Experts of a small language model.
Size: width 128, vocabulary 16384, 26.4M parameters.
Experts: 32 experts in each of 10 layers, 176 SwiGLU neurons an expert, 1 pick a token, a softmax router.
Training: a variant of SOAP for the experts, 241M tokens.
Below are experts of layer 3 (counted from 0) of a mixture-of-experts language model. Rows are named router (the router's row for the expert), gate (a neuron's input weights, with its number), up (a neuron's input weights, with its number), down (a neuron's output weights, with its number) and show model dimensions 64-127. Each number is 500 + 40 x the weight over its row's rms, rounded and kept within 0 to 999. Numbers have three digits each.
After each expert's rows: "gets" lists some tokens that make up at least twice as much of what it gets as of all text. This comes from a sample of Wikipedia text that the model never trained on. Tokens count by the router's weight.

# expert 9
router:500499475501534560440565464490458481515495433482515514581463554507461479500444566484496565503502462453480511460513454483474535513522530463510529494462508577489539501535546498457448539413496503
gate0:505457516493498502553487428462461504509506520432519522492495554493492457601472517498483600515528454469446416466509554531499505472436510436566528475473475523451504532509533537507482515508469537
up0:462415516466472520534471448510521546484533510462521490471518502537440458574537509464473559474500488484461426481533514576521497457421491419573518490477440494447546499483523553528522545493425550
down0:504497472519486429545505484482497572537546562535533468552545496469439484538546481545510534549519471542441571422533499562552535455505438452556380479473457477472454475482448525489538459464505457
gate1:560526527531490565424486423504501468536468500488493570516519550479510539478493543484513480516467515507490519550453547518585533512556471457481531512466497523535493470467492470466477435416454503
up1:562528530533509551424497398476500466543453479476499567527507521442508534485499558493483497542474516469498495533475561529603575512544526477524525505479517538535482465498492523516476450435433495
down1:516526586560511524471488505457548428457561480605489468552510553479494502528526531516502519436493463440553504570519455535519563532484531554473612481484506505459549460496558469474491488508464597
gets: "/", "–", " (", "-", " and", " \""

# expert 25
router:456541417468479561463543459463539465533561535495506527465498467510568518511466446537478427493522469450457504556561474504475561497551457539459509521462494496486534549502534557516567477414506528
gate1:512459430517541478468491496511548449414550498526474512532553515547473546447453484521442446481553522477517502523536555491472496542524425424493505446386489613460535569490551502519435493513519533
up1:503518526530498464547475523498479503509534554447565515456510435498526555547532496506519546446492514494580533449485514525511492424443583535458487525546516477607433423579511543421504510497508461
down1:487507494540527502475581438604527441449495461529463537538521551510496574485565555477468562425492538482440574476489539545467467525482498539523544485516454562485474458493450520463523476484461487
gate2:536491572545420458488505499472519452483464537527473504427498594513452474476542457482514473508516557494530398535477481508516554440501489517493485528513502488519507524533484473482565470429544417
up2:483520388523512486505484538586496523427533466489569504519481360451522487480478497524427493514512463477533557449529538511586532530531504434513521461462509537511518536504521514440433469561491513
down2:498481490520478478381573465521421480512477472593507540484477456458531517499475533544444418539458458512584501504474500483501406453557513483484496511428444505458505525522431580509474515481458493
gets: " a", " the", " an", " A", " The", "A"

# expert 2
router:501480560515550491534468560483511489494458498426450445501534539485462457504548511562529545455528483544569509534448438546510519429534503470458519488516456519487456483577473467514490483496511434
gate1:554520460499492506494546502558506462485541498539523567543467550542501469495542560542451548525494510557553503508565558472423505442426544527490439480491467535459513469565564475402474518487462499
up1:462515490510493486471429480432422521556478489484486487449508474506462535434555460523456452482435558472541512459520427509479493516531489488473482488538531474536588534434466509528545484471533511
down1:573510499530560528414519466496547468581531495464507498513531503470508437485470441533515465520455436439481460455534477446489561451491533543461513530498500516513454563529552512581511482539485509
gate2:478487484506502475466498551501494457498490469488527445547544438584518507508475492539516451451575471470458548461574478491558489463542492487525492477480545495565500501522464409564504463544464538
up2:466545496469480503574529484488512482427515550500460535516469505475448440500541505449498503458511463477562440498429504500491461499446532538466546568463544533466450439468519537496493444516539413
down2:562491474497472486532394483513495412463505455437514491545532435463431514539402514520508516488512518547550464462449497520517530587488496507477522514476479489497514508486469499462495451388525555
gets: "ad", "p", "at", "m", "om", "n"

# expert 27
router:536484562490480519487479454507555480550562547543525459480492528482477453506537464512546504554414460545484488428495442533534535558529581509453524498527542429506499447516470492556499570532508515
gate0:484544482502510430469502490551461488550510478460582449528494538470502463480456543451451541544572418505501549574531463513517495484475461457467493464481418569443540547562474514509489545558488544
up0:444486506515455373521482486506426470563503446478533466527449542471484507570503505532450500496577470492430549548472435519521514426495472492471536472490546533489453476498516526490463522544525472
down0:502535519548475432478494479549521497532521486512502427473476530539491473505383490597464494505505416442460578525453446529429475511497448538493482524516521567436471524536543490538456533515557501
gate1:499509493536499482528563508500466482536506474537518550482494547525536544395502582500513471498515456490464567465492510493476538519456481534482440486495515498508545537508614512481509533433498504
up1:527537515477515521446451468457552545432487501459491453488513426426529438566517446495505473536534524565517445537457498534522498479546489491509537541517473490464434496472446507522537458555479496
down1:433493483532558516541555497517505539453503437478548422548504552489593476477540488474479489488529512535499540560514521501551446479508482438555501583497546506502435505528520567443475539421528465
gets: ",", "s,", "e,", "a,", "es,", "er,"

# expert 13
router:477539414469539508504537469541491457518466464513496544557541530396561464502574509522441537488505460512487416514486490500446458583517489459465487468537577602479517462510500476471487543507498535
gate1:495530510478480528479551560548513487521408529493499515546471492514434533522564482476452558457422497564481516509438522510485468522432427435480483474418470474487583423512519520487505444513488445
up1:496434464489445540418501477538486470558450421527503492550495545506507511532543464531493541483489472537477551530502497474496486470512428512556523491455529484435534491515456526518531459531492454
down1:510483553513530528583508498519529535448495444455459508438544528505474529585529492530471542474545472468550536539535511467417511482478462528511499491480567503453533456525472550584471472513533544
gate2:500542503420511537432505459493482565495526490420455482482482591498471457486500466536449478483478520539468435514470495489472485511448438458419538441461495488551472581499540435476448482461470461
up2:428483430612506499542473529462593497479440498535498481480451499488427473485465528451515492551500451454496567494551517493472513514595576535514456472454479454447518414444460545539520519463508569
down2:556505496535534576454515529491497529573432561511560491457527493520504555469447466481533466523467511494488522506449495385545494549463521546497518501480519487484513470459563530516467548534483396
gets: " as", " the", " /", "on", "in", "ot"

# expert 0
router:482524492524512502525512554496503533492369489535560580477519469524442481505473490452525450521506535531538511525555524453479473520488496438506506435463458481517541589490491490498494502470442503
gate0:469469543482431453492468485488403487435531474485489501490525518553551481547471482534544463449466584576528489496524529573516447447426553500508463478570463512480524553529469488562504477512476529
up0:505537487529498532472441514520551522532538509599522507548463476425498503491559596441504526519512512463502513470432536501486495525596417567505496488499509476525532460476501522409479449530570491
down0:528501510416522530480516467565428528563501556511516518491506455454475472504530530533471512523514591487578496486458497452497507585554481465447535527493503530463590485494490576506474527538543464
gate1:593588451539480514478457462586515541505550418449462504493465507510491441517550442531555481466465476530447502554479468498497568466492473514544545482471522524539444503507470476492494519502489506
up1:441455485545492516439542488549521537503540515532470468498503587508467394477484470404429519526537513508501470497487539437432470457529514467444556478503525534523558528498484495521512457603528534
down1:518543468471460524500540536530490411421509450515478517446526514527519497481493458608483584451494436463486448415530481579515539470568464515471481492531436510491477493439510461482527507445501501
gets: "\n", "===", "==", "====", " ==", " ==="

# expert 20
router:456484539485555464485499414470505519510499503481539481483478565516507496489466528575546525534520523408480515517530543557452516467546451568492504461562445561541446480549471485491482440460577460
gate0:550539497506514441473499439513535495502499557543532474618473484460369469483595538500465485422443491536470516408541421475490563563507501557517463434554540499519545481492516593456452503524458555
up0:565482572417504438478557481529489465503531569516515515514496508458485513483498508555530547458448539510472471435480451519477456513446496501495483435604578501487527514466519536410438494540548483
down0:528531512487452526504564501524452579513537447519455510510521520494509417511476558470424493453520432525492507535504557419472434415564507480515444500474465477491490436489504524540528455473521501
gate1:485481505564523521495500463467591594445400472455598487492471484570481523589503509520504517498459529473569532499502492533472536469510516504427482520519439486469537500504497514551568441540525521
up1:561428461510501548519472478478516553532480529523479508476394464522451548518535532518559505552457540452491527496512494527634495448493490492516500596536440525451579438478479492511596423471468508
down1:523445531461521528510507440487483586553522520596488458444453556518456449391514477484400480594514516504509488501534519476514486518570481527581473473511552525412543563442578503517550504491500491
gets: "y", "ing", "ay", "ie", "or", "al"

# expert 8
router:479430516451481547525469505465504469485509513494566481531514466511515556545496536515499468488555528481525444523513444449502389528526493483543541494552551515461439492459517437499513471495471458
gate0:445487500533502536505532443546439544427430523506571553460527472466476517536548474540473528421504528483502430547532507479533429505548450536530540512488490474574483519559531518468452459550459484
up0:521592439512542546556508485519513498539519510509513511531543516509554520472531569504548506549510510564545536466523454509390562518494528474541503502535465491465480485519526539470495457431569494
down0:452400561444454523542463510459541473498519496480527468452468540426502559517483530488408532538483512477511459434494490417460442512529476537509525474461606496497517475407481492499508491443527431
gate1:496458512447542469582569462507455495510589503498528466521427504458566506582531547516563476487545496471497491511463528478477493513499533539482440560460502594510467488508576538553480455573548420
up1:523577475496419574506536513483494489411499501512510546429562489449456474484506500568544520457540522485528487525476468554518429518495486451484525518451496445423446505475493529498500495510481542
down1:515557510470475455519531506560531465483500428498470477491481582480512568565489433609491448520537464539526503587460385439486524482604542490430523484576511548549466485531473537548489506437516491
gets: " up", " from", " along", " in", " down", " on"

# expert 28
router:521483494465443504478526454539504451508468563536542457467513547499504528484495497438463453490449515522486484454496538517470549499483553530454513465509474427497514520463539462551451532593477500
gate0:505507549574542530498494495513508446494546532429478480493418442541505504445472489498514501443527519538479564472573487500475508541463443445504485549501559536526510382582503511526460561467487532
up0:501425592483462463535496438429484568473455521542565487596441482541502477476459519489487460544480580484546404514445541513479556450480525573501495460483514470503511547482492503496565430543471538
down0:482465573502569511521556462426505520475473512532504465458488448540437463500488499464461517543560541508518521449497486535482480514529465568513543503539543521491540574525537453484467485491551512
gate1:510533514436547552484559491568485475461506596440542528569558536502553483542486518478493462416470525415473492469532571515466517527482502571506524462467495543451532537446540539507442548526507555
up1:443521456543443424514500545469500493501419379528476401449500447500501549458522505577451504514568484492430530552523475500458500474536541491496480543593489426473459546542489437461503508454510471
down1:418459576531549468489545489497491508532504502545477445449508417548385545512490519510532462553500447476394495562546478515514491498507463485568517523542535510487488529517528543527544545512536582
gets: ")", ";", " –", " ", "),", ");"

# expert 15
router:479416491480485510566497474485498485463546542428543483518529506533478497483541496486580507493506520499468520571520540473480512556517530520553501440498475576550470505466517493546454484518461514
gate1:548558524468520531449524505536461497515511586454503511515525466518492478435589587438489499506478433543462445511515495536499589459558511466550545496435575435505564501543505532571486489534519494
up1:450480437502420537449493447517478479496485529534508465515462440552446484488520510510484508454494557508514486476446563475453582449474552479461463452523516425492574532545558607474487414481474458
down1:447485474461531581453524475520508568530501495502480428508469520445471542465414507447463569527400557478479526567530571547460518467493499496479472506435490516561499456501462534521524504490466530
gate2:512454512480489444399535474454457546498496497534525541499459485486454484512441437535538426522543525523554486523460522536477507568494507499557496472465507510516453532494502502440484462476536542
up2:552499516473575468561537436536544493469475511513500519467523503524473460469481538440492484447447518468541509457580543480490499470501551494494472493539487536561533455534515384532517537503477543
down2:469507530498537493483567467515525497494546484402483435510421444564453497499446518548445516527475549525521549430531528537523443443537469515438498484450493540437484524483452524506526453489450472
gets: "t", "k", "el", "h", "is", "as"

# expert 29
router:544454481524423537484499440509564561527496519451521448483563458524388479559511454528461578510536534500512533464532456548445551562483550581546539529512438440467529537489463516459526434507486510
gate0:482561424561585537488504481495505522493452436487551485481513536494440487551442462497500522509572526549536486495430476508471552500579499552481542540460477512545510502466456512400532575450427539
up0:481545491551576524488505452440474526520497502505531464500503492569472472521478438449515587538591478543559479543403477489463539407558487581488553551489467522533503478483488484449558497449416485
down0:505463541487492488495508525516542506496484508559507494370532374468486544565547467474494474544468493597508544528524485479496504528549527475559488496518463475502595522481457475543456577530496499
gate1:438528527571419509491529432494428457479519506472527490477476492532453522475489498529457465519479517525491539490456551528461544564471507584523487589494510518546473560522492530453423482521442505
up1:458577536574450517474524502494414429474557518492534449503472524533533508435461540549536446453469552517479522484463564571485510526479526548516500498486508519538496552522485529459463470570445484
down1:506450549456500464509452538556471523510466520457518579511541514503504444538485493473471491526486531479493470584452570517530502434534591510521472465525477533472463504546431505517505531428542486
gets: "\n", " She", " respectively.", " government.", " industry.", " it."

# expert 18
router:461482494545555500452475505475477453400505496507491572525423483477508572434469465547508447510487499453467496495486476438517521501443431514464538512418465523485499500524481500434473457536449472
gate0:468528538515496470527583416498471541523539511483461480483443500451504540518524492474473474503527558543480480449556462463532469475465542546468512513545511492490550502475553522502506530575535543
up0:419468441480469557500472489424473469469502488466428498532518556517490542461520555452495517499517519524483398465496524443496497440460462588565498508548470481502552536451505475463443495462508551
down0:577405555519515481516475514488505524519537519464433517469573504537437495594469492524513511503588528434500503456435481545492560480512424486491561517535505551428453468577445531537487458504504546
gate1:424424478481466493515462507450467531496432541467492532460488480516362511464523518497490474433490483527475436526500452388458512533488451493515476498481534503521565562476467481485486576557501506
up1:510634549526517494495524464565542481519547459539486496578519476554624509507489514527534506530520488453458518485535510601554474488527520547552502573512518522461468533559560424557491426464467481
down1:446484515549450468483484500502466447499450522453446438537507539582517559502466522512451613504517535481485515526421542563492454470536443492514496541481524517452518537507521476465462527469494510
gets: "M", "B", "C", "L", "P", "S"

# expert 17
router:521496579466443421510462524532557503538539533501460556459477505448543568549565514463464523476520443510530532472504567491478480514527558523525482525460471521465508510466507571588556489468556491
gate0:567519543529532429441500510498536493513533481452502500544464489535528573520522543506470505496409489492496514527503526511497570489567507529409545528451505526490490561524526582466554554492518524
up0:433489541500449593549489508495515513506476524501531523464469517484459433448496478543528511507574501470522502436497534463481456487468467504499452442548499482506527410459544387558474447488457486
down0:515548557488507437469458515519474510472543529389476551526479473498538616492550542534419488473421514428479449547467511532508539495460524469474529547447468429525529518538544476456537564491517523
gate1:489523569489532436431540561465576495493493460484527490539526483480533529474483544443489495510542544454522516459557516504565510466440525490461398427469484412539505542547515536502464546543445442
up1:537461466475461500523402481482426443425509538489468455443455519530467535546552449529476484433495503475526469520487486506533487613501449487532588541559556580473521485448574440477560426489524580
down1:467500479522508480551457467504479470400478550515487424479463530464534445473463458557511481470474461529491504516535507541506480580481442516529603498571581513539437543491566456442512467477491513
gets: " was", " with", " is", " has", " had", " were"

# expert 6
router:529511449503580541447510521481461492506487487486524503493515508539459496485560483450536527477479476580553421481480563410498500493500433507463525487434472485520482475486455509506438483541516503
gate0:547504453462589456510535406505474469493478481454427484426502542474503527501518534473489580458500464541488477553535526440502454547519433456508495513526437436485465491453479567473498524550515485
up0:546417516494554444560541458495492431507460449472426448430498517501564432457568521521486517489498471536541469490530523475492495569556458510502514520537481434510474478481538562491492529534485531
down0:526502517478432476551449524471478510511482503502484538463514488537367493528522461444533510431501530533567480498478533473483467536511498547529544538503508474531463459559521460396573550513489546
gate1:480492503512473514459512465492540448474439450511532453533532500623492502480506425507514502544530492474458521528498567500460421510543501461526515489404529501490488471452493482449544441508518582
up1:489527489547542475538487551529472554524558530524483474472418466482448488434511554493506492501510537499489516474460515506458541441516533484469548467569569521477446546571503493528465580484468537
down1:535462483565503568487479523504484446532492430496515554503464586549534536479513476477526509465544566513572530534429553557499434426490464497550431526466575544465453502467543414499514419473553455
gets: "\"", "ed", "\",", "'", "\".", " album"

# expert 5
router:517553463506466443496416514418532551521548534554553571476491463475543462470477497524469509530420524520487516534520469513457486536428462496457430507476539470505515524544497471452583446490465464
gate0:508508488524453464410511561501528490522507508519484529535533544452514497459509517528460527546477528542505463534479461440520469588500517539489521504429484472513452494473499526441478565500466487
up0:445493481532528532534492518475443471450475515488525517533558425473513504479598481507517451478555520440498501510504584539475533426481527488505501475503606503432535445499571471472554491501500403
down0:467509481492544546450460480482450509517458493501557530553507473537482486464527477518576417517485541492447477536477429468517524575526508483426595446445521499449545422490464532462508564489471502
gate1:491519426499495512511507439482470488483482530530448535463485516493481478473518530467604439464485490449589435477472514470434481470533494491567488423444501541614514534496541489507567512482552519
up1:600519496471442483514523536506515495531515456459547458496593498571508539457521462530525543478463464511491566495480421469498471547491425462520522537578422516421487408450481526533450497515486485
down1:585487532560471493413512538485510536513529499474502439413600485567525521471489510512555533540501495499425556472445425525496531526492441506528482487558433538437503470424530490549454510513499506
gets: "|", "-", " |", "=", "The", " name:"

# expert 14
router:550432578495510477523532490505531483558504479467478497473479548544488464529507528489537477498477527566450487492449563510515458436555542423476428501480460462504551447494508498508533524482550457
gate0:501502520442452474576513532536445531537552503507530404453415447477485527497545546533483561490528534549512563455501520520489440497501480497499490499536595542560548513534515442459483490519515499
up0:411495577479582523488435501476486495538468409485495487556532494626588465538538553522548440443527500520420500466462485520513520520513451451491489527512489454454520454513505470507509443515475505
down0:479530534473495488550582477546437480478545537518490534567519514530484557458460535569558514536493534485478433491470511505527530564478452495477546479498515517469457425477563558549499528533498476
gate1:445479479548482534473491498542455401410552465545581510496553494540470485493509519525522418442546475453538481486556452544493534480471478497515568533494485477501446495542520398503485532497532439
up1:459482482537515461463462522527553541536499528485446497501501473428463487507501502509495568526515607453483533504543497509543508453472547425476494506486533492429544473456470582505514493499368513
down1:501534387505499539477509482549472488472521474527466503451516493526586576498520465540506468478473479468524471457521521518447521455483488548493503495464537534544454508539513518564465459509468508
gets: " to", " in", " for", " of", " |", " at"

# expert 31
router:436420427477439478522510526521442508450439499462529478495437524424480445476521515466512523492509518402493531553496528500497479527565525536528485470570507546522414450473540511506447500470505567
gate0:506489515432471466427467590588444519544454513510503498566572439436503502507506538463449481472516505494530485416521494463485418502528450525470512494487507518514521523552510538521541469528427520
up0:530443400520491470502505535509493467510502530520542530505511481512499540505485449599528543493474571553475518530472522602465469508517473425515518545466509461480517530449539455483525498466565499
down0:545536433536549429393500545464428529528494579581534457531587498494519462444445463460508503506535472479460475509536543541490420523495490480471479512442515513490473526501465507536539514457562488
gate1:432443521403533488446491517526574500453426483501489440529445456538490576488436551515474506434541553441501533450479473540552519445516544530503502597451464491535462544501484521527422483459530550
up1:559546500549494503543452481469448535509591522496503526466575554476503402524513469486517526529454401562530483544514545436430471564485499498521455469565510456483536483492516526471525520538474443
down1:456480564506574441478529471483550437465530469521506455499457582518478556528415460487463481481467495422466503516491485465512465462513527460435465485453497521462430487450537557509466560555457526
gets: "s", "ers", "es", "ions", "ations", "ings"

# expert 23
router:524590500590470497535510519532410544491509506450545538537499565560493469448452508520553483493483473497523535470528552534515498494563518485470436486434480467558446536578500540486549498507417472
gate0:551533526441563472500519539521464533464496530481527497497511457521575468471485457525548511506526475424487440489510480537534532506466534481501601501523539448483480478489456506472471550575491473
up0:485534462493509455535451487549530475532554431500442509535551431500489516513493516531488525542478526557570530458486519432454535533474479497548428490451461485513506408488531464442512408453473535
down0:544522544518553451541480498507541485418500475526459487517532532451513520509446442554582485472526516489489450497449564499521514512470483598432462477436516447494536540470535487473501538507465540
gate1:509522484514526519506446507482452521559501448517537570536474554551440515470469522471478480467487461450472456509479482424513526506494505525465417452422417467552526449513485520475437535471491531
up1:472501499526490490474576475533543497412506573527486433509551417498560494547509496517498531538503507577561514506503519548504500499480467443541551505581587518430527519459531511534536459517553504
down1:458415488489515517479364516494473520524505473515401569506530443519489505535508528441525604490523540482449457504525494463510468564490472442556476496457549476554497456445452482517561579480437486
gets: ":", " 0", ".", " his", "s:", " by:"

# expert 30
router:501517504439546400524540459530497424529484502471494530526539488411518461473513531541419504540576506548481454463451534524499478425571408500516529531523490568466528501555486526450491535511536493
gate0:470496523534498517457525430454543457505498480460523503481502494493471467538522548533451499452451500467494462476531545450414560448616523541503475527471544513537512469471542541444516543503602459
up0:493509535535498583431514493482554492500451540455523489501521450487429486502501485526442541552505551522521507534528552467468552417563522526487514535457552494533540495512572546443488487514497461
down0:515499479576458466526411432558479513469494449507505543510525543458539498591497514456550445469478462483475446483540388526484495508440593520512486486463528501452466480478511461476514510447563506
gate1:459563485553437448472561525515458520431519487520486496572525502528456531521589529526524548499445473501436534525478540567504492554442497483445497505473490540456518446531464546445541477512484494
up1:523490538460543564497461465528554507562501492491421457540493528503567495473439472455512408514514516485503526509550503483526492466567525508531526468513481531520521501441530472527450512512467487
down1:493511447474582564498528514474500431561519478421543502539418498513437518443536420484524499578482542468438453470510510480497507494492576487535447448480496502487527429545515507443472468511490450
gets: " of", " in", "ic", " and", " to", " for"

# expert 21
router:467541511578461510534554567464538491409466476439505466500477508441468547481485470537551557436543539478493549484495552477461532466496498508586523454443502517510470498578514464478427546442497461
gate0:482481510579564532517524514527449504536544454473551492476427535433419537550544488562551451514496514500502463592507486520552507476570477507530527521495489449523494537486493530533516486543533500
up0:508444383480527467490465503521457540516488543491474513529484386500598520533483552541533506502496483447476498504440449547465526563510485469513483495516540556534505494511516501509459424570504497
down0:499544487515486490471474552470536514535485625558576496533521523584519516583504416525520501422536535481482465553573496453486575376478453515526499463516521490513491419545496541481514493556479493
gate1:510566459505581470542550533534521550546515495541417483561564495466524469537504499466547498483520530508497580489499533554487499491550524516531414517460541544514474465538510481459507551474458462
up1:517430502452395483491489485448452466452471498483603464474426518435489493441484511535500483521477461505505399525524485443483529539521499472464553459506441423502492507473535488522456459524543507
down1:459512504547570408531580494442428508480562450595561552509459499498535530482542470455504509537504456453488470497543546561516569492598497515535487479483549449528503506513508559447478475392535547
gets: " C", " T", " S", " P", " c", " L"

# expert 3
router:518583544515553535560565549494483505486468462461505520491516518475560556462485469423531527500491505517524471579536520496462493477473500511451415489482470494559480476521488518509436504496550510
gate1:501616511458589521430468518445512566507462516460494535511549540502479401412490518548503501437448425471462472468456486510560518526480566518488507449573432448481517514558514508484498454566499557
up1:519557511510616462509448469490506498515501486498504553518501489516564493380511486497559476453427453506445435511452518557539522509485493514512474425569441450508489440575494593552523476537507537
down1:477429524532422480556482502557508496532469512460496385536504576534464529520504509509479508550467511576584529509490487520510600467540553473419447551582528472466503522443522494504593483525480496
gate2:507496526465526484543554444531516496515512491492546544500503523414545504477513524478461474474548469525484470559525524431482551495470461536496487407506532546488447456544471484569434538463553581
up2:508478521457502493480550435537531513511510488515566561473499513415528493486513510523482478491509487531485462575516502451480538482477487535501500413486565559492442447586454512532417528485520563
down2:444457577503494489470524521495564527492481469551538492504513487562540508512486449527522518489580509565491513515434456493482531524471491541585568567403494532518511503440550487450448467511471512
gets: "th", " the", " first", " |", " The", "\n"

# expert 1
router:513527427534464473495568475467521527516545515543525444443546546518570486523479452496565527506458512501457547451549441540466511537403542524473499527529452471495541554485511498489478468503470444
gate0:530588543517523536447579535526468556476464423488460542511461470480493502465511526449489443518493440569471529535449540470534442556462521484528485430478512495541562538504452454527515536507510466
up0:465402453486433500574517569508495461505546500491552457504477462492498575469520504544575580483516507496515547461496461510470518497522589530522554503527489477474475457478482624439493496511564438
down0:459464522486474536498518532501468487489537486515495477493515449563542466500409473528530552489486532432482448510490455511504555536518548473483496548498413469486492498416476574423500475479516464
gate1:510506465485532453571513457460439460554500413495492418538468531576502512504558526498507501440603491411498501460509487506538482567584444506464490525491529487462533470458440462593504495538511535
up1:543396509565426477463551491537514517465503493480537527499524443411482496539441438471528520552455435546535511554523536481498518448499555446522471511454422509548433539541519476412455512457450455
down1:419477420519503418489466514502483497549502468468520353569524476525564540467486440429509559460547519466481561534497428537518441478443563540517533511486518491443561520417480526508493467495502444
gets: " |", " Craig", " Mitchell", " Ga", " Moore", " Oliver"